From a checkpoint of a small mixture-of-experts model trained on Wikipedia.
Size: 10 layers, vocabulary 2048, 8.59M parameters.
Below are experts of layer 7 (counted from 0) of a mixture-of-experts language model. Rows are named router (the router's row for the expert) and show model dimensions 0-127. Each number is 50 + 12 x the weight over its row's rms, rounded and kept within 0 to 99.
After each expert's rows: a language model's description of what the expert responds to. This comes from a sample of Wikipedia text that the model never trained on.

# expert 11
router:74 48 37 54 40 39 35 65 57 55 53 48 38 40 25 35 52 36 58 65 52 53 49 44 47 43 63 69 56 58 80 29 59 56 57 44 46 62 45 32 72 28 61 39 69 52 47 69 31 63 43 49 42 58 72 33 57 74 65 79 62 42 43 49 51 64 48 61 57 69 45 59 54 62 56 40 53 57 31 53 62 59 53 32 53 51 50 65 66 49 43 53 56 69 60 44 34 23 52 61 61 47 41 46 36 48 55 51 47 49 60 32 50 60 25 36 48 38 42 34 59 55 43 59 39 41 40 48
Description: Determiners and function words in running prose, such as the, a, an, its, his, The, was, of, in.

# expert 5
router:62 53 48 58 50 42 39 61 65 46 61 44 47 57 27 74 64 37 44 59 42 65 63 46 50 44 62 65 74 72 61 27 58 51 58 38 61 46 47 54 33 46 74 35 62 53 42 70 30 45 48 59 41 55 51 33 49 67 50 63 56 54 59 56 34 56 51 69 53 62 55 51 66 78 67 64 39 65 41 29 63 60 45 61 61 37 48 63 65 59 66 67 65 43 69 26 42 63 35 47 61 41 44 58 33 55 32 67 43 57 43 46 51 51 47 41 52 38 55 49 52 42 65 36 40 32 40 35
Description: Short lowercase pieces inside common words and plural s endings, such as per-fe-ct, app-ro-ximate, petal-s, single-s.

# expert 12
router:63 50 49 59 48 31 39 73 43 44 52 66 57 57 35 47 61 56 57 54 47 58 52 43 50 31 54 65 64 58 74 42 53 53 55 47 52 53 31 42 55 28 66 57 46 51 58 68 16 65 42 42 70 47 55 29 51 57 43 72 45 53 59 25 29 35 51 65 43 60 42 52 69 57 58 69 48 61 40 45 68 65 72 40 66 54 50 38 45 40 53 56 47 58 39 37 21 31 50 50 74 37 46 53 44 66 49 66 46 22 46 44 53 70 53 45 55 53 61 38 54 64 55 44 44 40 33 43
Description: Verb inflections and auxiliaries in running prose, such as -ed, -ing, -ated, had, has, been, would, to, was.

# expert 13
router:80 32 31 59 57 32 42 60 59 56 54 29 38 40 55 41 54 45 45 38 58 42 66 31 36 40 56 77 42 48 66 19 58 54 56 47 71 46 30 31 59 32 34 38 65 36 44 65 37 34 46 38 67 49 56 38 33 55 63 66 52 49 55 41 46 46 56 60 59 50 43 52 51 61 52 40 40 71 33 25 53 69 44 33 32 50 46 60 46 53 65 52 78 41 46 49 44 54 51 54 47 61 43 51 64 41 49 59 38 43 66 50 30 46 56 32 37 48 44 44 37 42 62 47 41 30 55 51
Description: Single capital letters, or s, starting a name or word after a space, dash or pipe, such as S-althouse, T-NT, C-andlen.

# expert 1
router:67 51 38 51 40 39 54 78 59 34 42 44 57 40 39 52 72 67 54 56 50 60 40 59 23 21 57 61 60 59 65 37 59 61 37 46 55 40 22 33 34 58 66 61 49 51 41 70 27 47 62 33 45 35 47 35 49 51 54 81 52 39 50 41 47 47 38 40 50 62 58 48 74 52 53 46 43 62 37 49 54 76 56 40 58 56 52 44 76 57 62 45 46 64 58 54 32 37 51 56 59 51 34 47 44 39 50 64 48 47 68 55 48 45 42 44 49 64 60 26 57 65 79 42 54 43 41 52
Description: Inner and ending pieces of proper names and adjectives, such as Cultur-al, Sw-ed-en, Albert-o, plus words like United, National, German.

# expert 10
router:65 63 53 64 41 45 69 69 49 50 69 42 40 45 57 51 59 29 55 78 46 53 72 69 48 12 53 54 44 51 60 39 61 57 54 44 53 51 44 40 75 54 32 29 57 49 59 64 19 53 41 33 59 55 46 38 38 56 57 56 52 50 40 42 52 37 41 56 58 67 41 40 54 54 60 44 46 59 30 51 52 80 44 56 70 58 65 41 43 63 60 59 66 44 71 41 35 49 19 50 40 50 55 43 50 55 27 57 52 34 49 48 41 42 40 30 52 61 43 49 48 61 49 53 53 38 47 28
Description: Opening fragments of words after a space, especially re, de, con, pro, di, as in "re"port or "re"alignment, plus bare spaces.

# expert 0
router:66 49 50 60 13 44 32 78 52 47 36 41 41 49 34 26 72 49 57 47 58 47 60 45 39 46 73 42 52 65 64 43 52 49 45 53 47 74 36 40 62 51 59 25 68 55 61 56 44 54 46 34 63 40 60 64 35 65 57 70 61 41 48 35 50 34 47 65 57 46 32 44 54 62 58 37 55 64 63 36 58 52 64 63 56 57 55 61 58 62 44 67 53 72 43 46 49 34 36 42 48 60 54 32 49 58 46 70 56 30 41 40 65 61 31 42 47 49 56 33 57 62 40 50 29 40 39 65
Description: Prepositions and word-initial pieces like in, on, at, during, st, pro, often before years, months or places such as "in 1932".

# expert 4
router:60 52 22 63 35 36 40 73 52 51 55 58 35 53 19 60 57 55 55 58 46 67 62 40 29 38 54 64 61 54 57 46 39 65 63 31 65 34 34 38 56 63 54 35 60 51 42 66 34 55 39 43 41 34 69 32 45 53 56 49 61 48 71 43 52 46 62 51 50 64 53 49 64 69 62 67 38 67 53 48 56 52 54 44 32 61 43 33 65 40 79 52 69 48 58 32 35 43 52 56 74 32 45 54 53 69 28 52 52 33 38 58 56 55 65 54 41 31 50 42 53 50 47 38 35 44 46 46
Description: Word-final noun pieces and suffixes such as s, ment, ation, ction, plus common nouns like game, film, season, usually in mid-sentence.

# expert 3
router:67 65 38 53 37 26 57 59 59 60 64 57 37 65 41 46 70 25 45 62 47 71 75 64 31 35 59 58 48 75 57 34 52 65 65 44 55 44 26 35 39 31 32 34 50 54 51 57 55 64 44 29 62 55 71 41 23 57 45 58 46 54 44 32 57 43 65 54 45 74 50 40 75 50 46 50 32 43 47 46 52 43 65 43 29 52 47 37 63 67 38 57 61 44 51 44 38 48 39 54 68 46 46 51 42 55 42 58 43 46 53 56 30 53 53 41 42 41 49 38 54 57 70 57 36 39 55 62
Description: Line breaks, brackets, percent signs, dashes and quotes in tables, stat lists and scores, such as 26%, (age 37), 3-2.

# expert 9
router:65 49 46 40 41 30 52 61 57 51 56 27 43 59 64 42 91 66 55 68 40 53 52 37 36 31 64 48 64 51 53 35 41 47 48 55 43 37 28 26 55 34 52 45 55 43 51 58 43 56 53 49 51 36 60 29 31 61 71 64 60 53 56 36 47 63 35 59 68 51 48 38 50 41 62 46 54 56 53 32 58 64 46 40 44 63 56 63 58 50 68 64 77 59 46 49 62 51 36 41 57 55 38 37 51 64 28 77 27 49 46 52 45 52 34 37 40 66 41 30 52 50 50 47 33 30 46 45
Description: Early syllables of proper names and place names after a capital letter, such as B-ru-nswick, C-ent-re, McL-ar-en, Ko-r-akuen.

# expert 6
router:74 50 40 63 46 56 29 75 54 36 35 59 23 47 28 41 73 58 52 55 57 55 42 48 29 61 54 41 74 59 55 35 39 39 47 32 59 52 47 44 57 48 38 33 56 52 37 42 46 54 48 39 56 50 54 42 45 31 40 44 64 38 46 34 51 57 53 69 56 60 71 30 64 44 76 42 47 57 49 46 57 60 49 49 40 60 43 39 45 51 65 72 65 51 44 42 40 33 50 59 85 52 48 54 65 53 22 56 45 46 46 46 48 57 71 43 64 52 40 27 49 58 53 48 37 31 38 69
Description: Early pieces of capitalized names and words such as Car, Com, Du, Mont, Francis, plus degree signs in coordinates and === heading marks.

# expert 15
router:64 59 25 45 53 37 51 74 63 59 53 48 52 38 46 41 37 33 43 57 54 56 50 68 54 38 50 45 41 78 61 41 62 49 44 65 74 52 43 32 68 50 50 39 69 58 54 61 41 52 50 39 51 51 65 41 28 48 46 47 43 50 41 50 51 56 39 65 33 60 59 23 54 55 50 55 53 78 23 45 61 54 35 51 40 59 64 64 38 54 58 63 55 61 65 45 36 48 25 49 67 26 33 47 37 44 37 53 50 43 57 33 58 27 63 53 46 58 52 22 47 78 41 46 50 45 52 39
Description: Bare spaces, list hyphens, pipes and slashes in infoboxes and tables, plus pronouns opening clauses such as he, she, who, which.

# expert 8
router:61 51 48 50 47 49 33 71 53 32 55 55 60 39 32 48 47 36 61 66 47 52 61 52 39 27 62 49 52 68 43 23 48 68 44 31 67 29 25 38 37 50 54 36 76 42 68 54 42 59 53 29 46 44 74 34 37 57 71 64 45 54 65 48 47 43 45 57 47 57 67 45 76 54 45 47 30 64 45 50 64 57 54 36 50 61 66 51 57 67 71 76 51 48 55 43 41 35 44 62 78 32 39 42 52 45 49 51 30 46 45 42 45 58 48 49 56 34 42 39 59 64 58 50 42 38 53 58
Description: Final pieces of country, city and personal names such as India, Berlin, Lindberg, plus closing parentheses and ex/dis prefixes.

# expert 14
router:58 61 39 62 32 28 42 62 58 65 54 66 43 45 33 39 40 45 46 65 56 46 66 65 41 36 55 61 43 49 76 37 57 61 22 42 56 57 30 26 67 42 57 39 56 53 45 64 35 60 46 41 71 50 60 47 48 70 69 72 65 63 55 42 43 41 42 64 50 66 57 60 66 58 55 27 34 63 34 31 48 55 56 36 50 67 48 44 70 48 40 64 51 79 46 48 42 35 56 44 67 43 45 47 64 48 28 58 39 42 68 60 51 46 39 52 51 56 55 35 58 52 50 53 56 31 32 54
Description: Commas, periods, table pipes, list dashes, semicolons and linking words like and, with, while, against, between phrases or table cells.

# expert 7
router:73 57 60 63 45 53 45 64 58 46 50 32 49 47 52 33 80 55 38 64 59 66 60 51 55 23 51 52 65 79 73 48 58 68 49 45 55 34 54 32 51 49 68 48 57 49 56 59 49 61 48 62 60 57 41 40 47 44 48 55 54 57 63 41 40 41 62 56 41 50 59 56 47 37 58 56 51 77 34 41 74 69 51 58 46 55 69 31 57 59 60 51 78 77 48 42 42 46 33 57 60 58 62 38 57 61 18 59 48 62 59 47 46 64 47 35 42 34 53 56 64 58 59 41 36 24 43 56
Description: Numbers after table pipes or in list positions (5th, 9, 4.) and opening consonant pieces of words like h, ch, qu, re-g-ular.

# expert 2
router:59 59 40 71 54 42 57 62 56 53 28 70 43 42 36 60 60 46 74 59 48 59 51 52 30 30 49 72 58 51 52 55 45 52 47 29 81 59 31 46 66 37 38 54 48 51 51 71 49 45 53 49 57 50 68 49 33 51 48 52 68 42 50 66 35 55 53 58 44 63 42 27 74 58 59 41 60 79 55 34 56 50 61 51 70 65 42 41 60 47 59 54 59 48 67 50 32 60 40 45 65 33 27 55 51 55 39 71 68 45 48 50 39 64 51 41 51 66 56 37 46 69 63 47 41 24 35 56
Description: Line breaks before headings or list items, sentence-final periods, and some mid-word fragments like "l" in disqualification or "ri" in maritime.